config.yaml
num_hidden_layers: 14
n_experts: 128
hidden_act: "swiglu"
moe_layers: [2, 3, 4, 5, 6, 7, 8, 9, 10, 11, 12, 13]
router_score: "softmax"
routed_scale: 1.0
norm: "rmsnorm"
norm_eps: 1e-05
optimizer: "soap_variant"
beta1: 0.95
max_seq_len: 512
dataset: "wikipedia_en"
Below are experts of layer 11 (counted from 0) of a mixture-of-experts language model. Rows are named gate (a neuron's input weights, with its number), up (a neuron's input weights, with its number) and show model dimensions 128-255. Each number is 500 + 25 x the weight over its row's rms, rounded and kept within 0 to 999. Numbers have three digits each.
Before each expert's rows: "comes after" lists some tokens at least twice as common just before its tokens as in all text; "gets" lists some tokens that make up at least twice as much of what it gets as of all text. This comes from a sample of Wikipedia text that the model never trained on. Tokens count by the router's weight.

# expert 6
comes after: " the", " of", "-", " (", ",", " in"
gets: " C", " G", " P", " B", " T", " F"
gate0:527493509490479490487479491473516483503494555520484479497502464466468490461519534529512505523502500540476484486515514509486485522507458507521468496459499492462506480518478489471505473503488499467488521528558491509496490472469484539494514496481514487498541484485502527506489505495526482523503492458473500490477521506557454492497505528502481463461501501506467574493432496528477467514524
up0:512499504534490505545548482509486499528495464459499503503495469468546505488500506517517530477466489487537537502475487525512539532490508518474499498542474527562495489497513541470510505508482526466500462507473490470500481460478545484479467511477495505462484482501482478470513508474522483462509518473518500505502489475470521532485525500494513539558445501517528480533545495511492489499544

# expert 84
comes after: ",", ".", " (", " |", ":", " \""
gets: " I", " V", "I", " O", " P", " A"
gate0:487523534535475485495484521524494494479499484469524442495500489498509436528464509520511492502441554446479505490522510468474489501463510494452470490542461511514545522543494539494485488524472517487497501502452479518515497466468483458453488520479517482503483470503473527500468487490489505520512533501486480480463477528506501498517481481504507520481500522500512500502521496475510550487482
up0:445510506493539488526474480490509482517494518561519531551499522483562560506531516491498542469501519513497501495502502468496499481497485549481528514512492462505514492545502512535506514520510474550492503506487526525492495519548531467536476466501498473501503540483524445489489501510491492474490481503488496473531499490505482502493480496469478526529506521485506530493501580503523472525477

# expert 44
comes after: " ", " C", " con", " p", "C", " pro"
gets: "com", " f", " Com", "ru", "om", " F"
gate0:478511514534450504476482484491521551466536453510489519511516514549528517547473453480525480452460489509537498476487487518482500505525465499474521483532476499517521469495492537512491517498503502542530471501501471501497504510527504504468489539476495552515496511511485522491528505501509491473512518483452488503511503480537511524508528467533536524516491504456495527565552499484490479524456
up0:499524535523458493520485510500515535471519498508497509521506530552508525539445475458521484483489491490539496505462484491489510486523475515476506462508495498519539519486474526534471495483513465514524462488492470465512495515552484510468474518476498522546488524519484508481485527477524476515505499499458483500517504491500513529534544489537516537511475531447491553565529483474495514497480

# expert 111
comes after: "-", " |", "|", " the", ":", " ("
gets: " O", " C", " Ch", " Di", " D", " Da"
gate0:473513520491513499519459508510506517520502525529563493541499514496488461519442460502494511498506483505485515479510483494509509472560507496472531524502487497537533518498467480520453529507476525488496498510470532542508476480510501526480491460507500470532476511467449463517502475488425480492498519563573494493537499524473454527473456518488488523510473495496468534480479485479517509520504
up0:484536481489515525501494473512494515532525507454564481524512482489452486518498490522496519518475524514492496489494494486472522477538527486511489522510515540521549497460497513521504497508489482511499497478499526505478456522483505536502451435488523437481515530495502541486494482506463497484468503522537512485516542508435477511498497509504499544516461508520495527477492446496540501491511

# expert 37
comes after: " |", " ", ":", "–", ";", " 1"
gets: " 1", " 2", " 3", " 4", " 5", " 0"
gate0:530479517502492511526507509545454519488485486503475552508515463487508514496501520493496518476506468522482516507483484457454511494487508478466491487470473475495488522496484522484438462488537474487530478479489492499511455476489537508511491485522511494492498493492476479510521540437515523563496503532502491500510462504486516526513449513484490496491497477552509461545545447464482484503520
up0:512519513476496484483512526538470491472485512531495542513520486518487509507516512489463532466487472502492519519482513500455499506485517507468486487484453457492506551476489519499471493505545481524541467470518491497528468482472520501506474479533512508508494530485503484533513515444487528527482488529501506512515484538486500500526471503510495511524518469520479453542534458461437490481509

# expert 83
comes after: ".", " |", " 19", " 2", ":", " 1"
gets: ".", "le", "2", " 2", "00", "5"
gate0:538472524446518451491499538528487504506546455458480530486481497518508527522465516512479503533556498526462486518519488481526500542494506454519514520484491555510516489507517457512515520470533540502497477472489492535463494484477502509513492494464524525511499475539529491491446514454503509496462501506516465543481511492484510515507514507535485549470526501518523497485462517505546500543526
up0:487487485507497517506501484512478517522465524507502452528528523501426501517486501528502505533493494478468479505532536509463469506554489549464522502475528493486495448511500524504498495469479511471517494538519504435491471500522481459481495503484527424458526508507493475525491502532524522496485493464543517475465484504519511496486518518517513479474476477497464444494529508463484496479465

# expert 12
comes after: " the", " of", "er", " an", " and", " a"
gets: " a", " the", " other", "ian", " of", " United"
gate0:511480471529513532513443501518485504463519479511487457481533508515482508540498528491539509507540509515466496514514538503489529505423486522499509486464446453495476474500537504502474487492500543519489525568498516514554473508454437479482453526503504546519518495510448481512459495501493518528505482499478481538510499475512514512492499460542478503520536490503476446497495514504506489490471
up0:496495473516517499514471537540516525485506508515532470482550490502480501543512543505545510496533471529456458456536512523464507484460506529528525501505494479520520487489520496540464482508498538501497503540475491550558495483489460516517488492494529537506521482527467502479469517470478487535523446538500484526524513496502525518479536487533516497507497476510457491465473513528520494489485

# expert 4
comes after: "'", "\n", " of", " with", " for", " in"
gets: " the", " his", " a", " |", "s", "-"
gate0:514507517485494504502484525475448492493473502491461546534492527480485507482494473487481496474477507478532546438475563474460463518515500511474521530515522496516468495505468512467522504509524519487508495491480487507504456453457518555533526526493505478502492507483477495513491469508458486499529477454552513496544466467482481499493539496523542457540501518530512509503500480542502475497498
up0:491517462510498487493494492542541500509497499503514463467500463524522458524484516496545502508546494531491507553537474536536547480464530488509491492489491496515525509473540466542497517500511484523506484477502505510510495539515442433458487502503505524482511489517492516501553529495513504489469501551502491527479485543512521506501495497510439529484517484480506498462526514462495506513478

# expert 112
comes after: "\n", " \"", "-", ".", " a", "=="
gets: " st", " St", " c", " h", " p", " tr"
gate0:515526484476514479468535504540516496506499501545476482529515570475524533482481456482482488498477497481519540555523510504504465473515501515489527509512538520474526481485513471488477496441494502519497513472494502518472523499500450502482550479540513514497487511506478515533506504566483493526499518522494504485529504499510482548468458512446483508526522452530463494526507458490503502501501
up0:506527491527480493520498504480478440481503533476506540469525498530462482513508553488493495516500501511508482467466467502493526539482512518478498500525472521484499532508537506478551495560499466497492471479486511456518480503524508511507472512456479449495510512472493488464496480475510473514478476450504502511499537487475493486506507504510475487516537543478534511508520496506495527476438

# expert 46
comes after: " |", ",", " (", " in", "|", "."
gets: " 19", " 18", "20", " (19", " 2", " 1"
gate0:502493517535498506459467552556503508504516506506479531494521499498510458530478526487487504500466543505500538536485498476530537462461452487470461504509474474463492507519495473505499522486500463519446523494474518488499442481495491487438496500494477457426504462498520524509495490503522507508500481541533487502538518500514489503480487510503510526491476501521474472521494465487497500502484
up0:491467477486495436490476527523465498520473507480468553501465481532514508533495554494499543503504531530519569548518505455529513441478466481499441513514517480443519491518518511556518517480485471523454563472486522463506476512469524492480518451505462469465509462503496506505479492484505506520526479540527526493518520507526500493520491532506474523503507492482493461516496454485465539490508

# expert 42
comes after: " |", " (", "-", ";", ":", " the"
gets: " S", " M", " F", "–", " C", " H"
gate0:517546498466496525512485491506517530489511524492532516486561533461476524470494488496506519489467513491520514476496509468512488495500518545492581535467530540512502496490474535518475517512490472481544488520518514523498507515512486461518501535508464458490494519480470503498494564484516509502501474477469500499494487521514486544464530464470531505507512514511500507538472486538534493503498
up0:489487494517485482494495489497505506487509468503474486512438501541514500521536499532503455504499515537497484528490488513489502476496504477536476455514511441506532506490541481487513464502494509529479548504532520476493466468500493519490502480462504529518529453504539494503475483531484479514511508540550494530542487515466542464514501490512497491473489488469494533466538483464486481484491

# expert 32
comes after: " |", ",", " in", "|", ";", " ("
gets: " 1", " 2", " 19", " 3", " 4", " 5"
gate0:500483455509503549491482515483501467545496481492507492485534466513474468525450532481486451528529507552457521537484456485535500530543522527517529498503442505514475467492485514521480503533519480495505464527510515468484497524464518499521485502492503503505490520496483489457469485500460513519504500470465492490477496531478518472472503504511470512442504507510474500547501530540494500508505
up0:472507451499476546466512535513537482571497479474481522514479497491481469531487517489507465541504531554447519526485493466517493533511474501504516529449462509452495492484529537494508500499497485502516461534490481502461502514512523522528545495498479528469535515501487476460510491474456512475497491495479517499500465513448501484506494508497507505473509531489453473544510512498478495503505

# expert 113
comes after: "s", " S", " E", "e", " de", " re"
gets: "ur", "ar", "c", "mp", "er", "co"
gate0:477499509456495499498512513522467499526447527490487506472498507469487493489531553543552514526461470530506513522514562479479455540495480522523537508514497507526493510492509497486480521524470510476505528514509507500488540491522479539483534510487466505481484488508517507450398491519455493505510467495469467473494484540510500509512514504463528523473492502500541483468454502458484487456485
up0:503526552516476531506480549544495463511532514486532493523506458468461517543475534526478477516519482504516459458478489505483494543514497515524527462560501454518493494469488515520462475497508483514478490480521458467447491501532523488494499479487537525490462482521505531542467502461480486511511504515480507533518535509524529471500557555498498539511474505493508487517477494487484511480485

# expert 21
comes after: " the", " of", " and", "-", " a", " c"
gets: " de", " De", "lo", " ex", " Al", " con"
gate0:518484473555537481514470520542580509455492516510470487517513485491494490531519543475517523517556553529518494492507542523464512526490463498509497486463501527517486469497533550496485513501481475512470525501539544475493507487513495477503500503531478516536501519497523496446498538480510509487521557491497469492477491471533461484519483480471491519511519526477528519472526511460486464492510
up0:477486538499465542478528527443417500523479521503506526468511528490509500503521442521529494513549469525508549506487499500485525512513546497519492497467533512491488504526487445495504497462526514455536464498463520482492455498502515529493526509471537482479529531500472505525521459484493473490474498485491507507478507565450498500498514527517525506464474491485531493505490475514478542517481

# expert 14
comes after: " S", "s", " re", " p", "c", " W"
gets: "li", "ri", "ol", "l", "el", " Li"
gate0:520489541519482482511504431441480507468481510527450451532515512454467509440496516516494502548480493519535511513482530429547496489503494459488520499501518495525516466508504509487494528515476535495496494511504508480497485510474551497499506464488515512485510516458539492479449535530487493503471460530512488528503522512498488555521530518527444480442536486515512495517479523475473494505500
up0:485529465458506540507540556527511504573521516463548541456487521551545485526530542511522493504508519506508506497512489546498520503493473547500457513511507497509511495526491517499496454510475492506504501478471509516530519540512471497525508500495476498548487506518463516535489467477494523511508518501505498498532477518497526511523484503500521500535463514472450526491508482519505479483513

# expert 66
comes after: " ", "-", " the", " b", " re", " p"
gets: "ro", " Ma", " Ro", "o", " ma", " Ra"
gate0:490516554460538477458490510506507520532496547544490504535474493524520522479495503486460491478460508535550552520481523504501473475492518453501477484484486499496521473481513524516515540549483461483469510494551489505499510516476542530500479492518470475492493542495507526467522501501503529542465506484481465489512477504506518488453544499474496524494526497528494531461486483474497448485506
up0:453503468510466475488527453512523479484492501492496519463542485513485482488469518540531499464512469523501472494480546471485466532516533514498476541485485453447476513509493446483556477514455491530536475540467521502502477466486487465522496485496518515527490520498528493575496520493496521506501519461532510513489541521478512452515455481487464517487503503450522558519490521517455523512483

# expert 36
comes after: ",", " M", "-", ".", ":", " W"
gets: " de", " La", " Mar", " Ma", " Al", " Mo"
gate0:513482472461531529492495532499475510491485501519501508552500472510516466499501475448545550509506503486456493470520507481480512469515512520513537475422505522478521482487514517515503525470500494521499535503475515442479548520476518538571514517532521469496486501529494485447510544510498451517501515551480518477506461479521481522521487538495469481463473465525491454516500494458501471512460
up0:458525497528508484518514541533513489535497529489503479444488530489514507508487481519492516527496516521528514535521523526552472512491459508478478448537492533494559484461479508490503496517507447471492473488501507522513544515503456473462483517483505473534508484515532508512468454449535515496506453500489434514523486515482512522490507519463515522527506492477471547551459496519473474474524

# expert 99
comes after: " |", " the", " a", " and", " to", " of"
gets: " ", " re", " \""
gate0:482441508502458503504511522504530533528517527521455487477522490504471490459493543477459476450456490542518534483502505487498492480496532503476512512549532510508482497505508489512475471498479529518435488474523474540519534494507484485535510503492523519527456502533487479498487527451526501529477478471523467440496563488494516543480478461548490496518499543458477509507498530528458483500514
up0:492498438489469480486503485498555514537483508502517488479525528518439482485458500540500511462490492529539505503493505473505525491497490462478519477479505490546514507519480486481509474499525515495484501486512494484499540525488457505461560445475537493532458509524517513489513532486511488543500515438534463477511541543490510512478511497549517500512515484500501498500514528531492524481499

# expert 96
comes after: "\n", ",", ".", " and", " as", " is"
gets: " a", " the", "-", " and", "|", " The"
gate0:504492498538498518513482475428518529473534524471483526502562545453521462484481523493532537506520493465480459519453534532538508509483508485474529527449514499486535505472494532521528502484479482520505516486556493506515477500522510494441511530494489480534503470506510486552555507507513472516467514484493490461497531501491505538509526487500489487523493454539461469514508491494502469528506
up0:501491491495488499477523505521496449525481497532484478506408501533486544550516482492502460501485516500494544511530497484439509512480503508523508514529505506520477473521531492494507543484510481471524470525460540471473506533475461521554514491523507499467536503495484491489467474479473494477518528493509499528487467482483468510486486526516518525497462539462500536519505531477520504529496

# expert 57
comes after: " of", " in", "'", " to", " at", " for"
gets: " the", " The", " a", "The", " of", " his"
gate0:550533506514527528479508514531503492486530509505454516484492504535521475535470458474458477444480515503539546502463548514553490489493487499477499471495441504490479521506524499493513499512554499496495546518503497488488487488448526497513470488491508494488480552480496511494487489513513491470479492490487464518515468501525494482475502462545525517564485456500518519497525497471497462453467
up0:496461499491556496569482491480532507511493490492534512486496517507555483501515490527537483506537468514514454519505470469527488528523509505524524464484533461519510531477481438506495472494457508514477479495518525520462524479498480504500538504535492531498516499546546522452479529510523495495499489499468471491524535530479486503492497486515490441456466489491503482506512488531554520525525

# expert 77
comes after: "\n", ")", " 0", " —", " 1", " 2"
gets: " |", ":", "|", ";", "-", ","
gate0:462540486478494494509519485455486487482524498515513523537553483514459499511502502486472533531496452468516479544496496504548534492454491462523489473483486500528513485504502506538512501504496497517487504461525473534504513464492485493487446514479478484506531562555498503482468460499501551478503523515515482518526484501494466512528459442544494492509507476518499492496505515458516485472516
up0:455543474453472494537508459491492503503534480516518529505545502539475511526501514472451512545507462511527487518486486503543531492429490452505473483481481496493479488523497515536517511529496491531496489469493479531514528466478483474464454492457460498519503557561494531502487464502525537485494513498534479494549494484474488503520470478543494509499491494504502490484511492461517497491527

# expert 76
comes after: " |", ",", " the", " a", "|", " and"
gets: " ", " P", " p", "P", " re", " comp"
gate0:495480506487490436473527520498478476589512478534509505494470500530526538514438447500496505537511523529479485505522490523528500498490498507523487508496476559506478510499492480499484460510565490497509498476501486544530526530490477478513486481516522528471501491466510529482463478537511477546511516491527510456532468471461484508530488487458477515526502475500519512473518470491477512518503
up0:514488481505514538527515518447480507447499538503476452488493492486490484455509543490518469475541491454526498485443474466491494515491476499517515496502512471547521494484500505460533507523490510489484493490494495467480477497505508497507540485494458474523512494541482458492534557470490516488509517500467500537488550509515517509462521515517501535476483456521472496544489485526490454491445

# expert 93
comes after: " 0", " ", "%", " 1", " 2", " —"
gets: " |", ";", ".", "%", ":", "|"
gate0:493520531510494506530516536470497479498491525470520439489471522478508470486523540505537466511479479497539511502443539522513449535499456513519534515491487524498515498527445552444520495537488501504499478483492484486488505518480505488504492483471490455487539486526487516521499460528526428528493492541486513484460457491469509489495549472497496527488511522541550486508490492494542469498528
up0:484528545531526508496534535476485502489483511512489480490526537486491461488497535510525498504468485488554506509445532526514460506469490503509525511466482520474532512534468534439533504536504497509507493484532513481457512494498489479518477461472481473509533509521501540532490461514550459527496531535491484474452475517449486484497530490509487540490514494510519464499479495513555476494538

# expert 8
comes after: " in", " ex", " con", " re", " de", " In"
gets: "st", "t", "c", "p", "g", "f"
gate0:472512485496482492469502526435492539459436496501448488457478494540513484505468536468501479484476517503483582526534534530498481512487511510499513501523485471476487460532484479525494476459540518502526521487544497487507545435462458531452540538485526475503479479532508520525514469481506507497504498503522504484485509516536463465490514483492464500510481483489479451491483503509472508459485
up0:509490516451499527536464514523487471506512480514524489472503505487558525512486537522478508477503533477512462495497498497490501500479498523509493527507496527519499539513494451481518524511530478536494475515555478536519492473493501503486535478486471487517532503479510485508473519449496476513491467489440475505515516485495464538509514497512497500496534487561499524454453519529517507471529

# expert 101
comes after: " ", "-", " the", " a", " and", " of"
gets: " pro", " se", " pre", "ra", " O", "ro"
gate0:506514485506501466494482515489495472468518508505471486513529547510526465489504512495481529476497466536514473487493524454480545469411483535538497515468486535525534526496499496531484484487485516509495509518507491481495509477453505485506509441509506523546524472532512535490523534471490529517505495517483509481512486448498485429552466487469526479489510485498467498507541500532492524488549
up0:496511454496493539529507480512509528520473485530509510496483508514454528506504506482527499529487480519478513498554487518530475548507515464492543491514546474531482496462550514502488553473493486475489450463501491491491562517579493536480509504495506437497489511490505462514513555554520495491538499495451507512487475532495468517472513532489506515488532500532488473532530505494513498518494

# expert 43
comes after: ".", "s", "\"", "ation", "es", " However"
gets: ")", ".", ",", "\"", "\n", " The"
gate0:520477497511523493524502494542491474424514464530475466522465503481501530538485475516491494476498570500518501526557508490514494504519538504514516459462484467477490491473509523512508475526495483499492434502501520461507493504475509485512506498486469471504489562506511539569474499477468501486519504471477544486558451499513454511481513488550446512530442514516542509500454484502514526545465
up0:493469458511528505524518440486503476487535534506505473524499491521517462492527533497473517504513495527494523529499501526503478487479519490467509473502453474501457505514518480507477518536549466478497463533511532479471519483526522507532493506493490520474493542525499498480455481525501496479481479488539476472509510543510507498494500511465493491505479496497534536524460525494492463463425

# expert 38
comes after: " ", " C", " the", " co", " P", "-"
gets: "l", " h", " ch", " c", " ca", "ol"
gate0:476470482477507491507504482500470483528507492504513474532483535496526503495502428459497498527520524537489479491492504503508486502500531488485520483544445511452500516474510447503498480514460474479544440498450489497483501547492543486535518526484523505541503497431530476541467465481488479492492518512515481458502473498478504487511491512552490491509494484539459481489513527485493488494524
up0:501482512497472456505484499598483494480537476535503517488496533507519523543507473500493521483465484491500525525479488460498496476469486487478449481487498490504490486554536563488510478477485493508507479498478456502482511474499505504433455526477531513486465519507546468497460475481488527498479530501515511484502486511491527492537484474540509523503513555501506524501481521505518492526467

# expert 69
comes after: "-", " (", " \"", " the", "\n", "=="
gets: " F", " f", " T", " P", " p", " S"
gate0:512475511515514500495464557506527492540504522506492488508499559477478513528477450510483456489468486473536480520554498491544507535468466525511526470474484502486485453511474492484515445520518492458486551491490521553452475540464512500485516515512505528532465539514499493492504492535509491528507538512478527469474534501538485484555529509497489488545512507497505530467487463472480506521536
up0:502455480540537485461511493485482523504506486510505497509528495527515472504468514481540521529483496532517522526518486508473465493542530488511519507494552511502516523467507518497521461511536470532455510460569449434512493476506452520505477499485455508476498545498529488516489523509504494524502543518478486516531486482509472515524491450473504513501519498511474483525476527494561508518469

# expert 104
comes after: " ", " G", " E", " F", " b", " con"
gets: "d", "b", "ar", "ad", " d", "n"
gate0:478468516500486472487552485455527485525496545489465506472509507475522483483529508501516520491484407503506534542468494518475460510509494508483539511521467504504483466526541481558530468498503489488518471477502517485503498504504462503515536470499490496473515503465518460485465456494491541541490539506516510451534489498503523510479451477494488501502495516517528518523552500564513507507468
up0:475460510499483491489529495487509500509495522493493491521536549461488457424529510526474506492511500517488504509503502495501517482485533495503519497472514513487534487485506485546532473505499515499496467522508502498508485505514522508492523461510504498503495504489539465518509495541475508519520487506467475493535525494511500512517479483518494496444429540474528521521474526563528506496535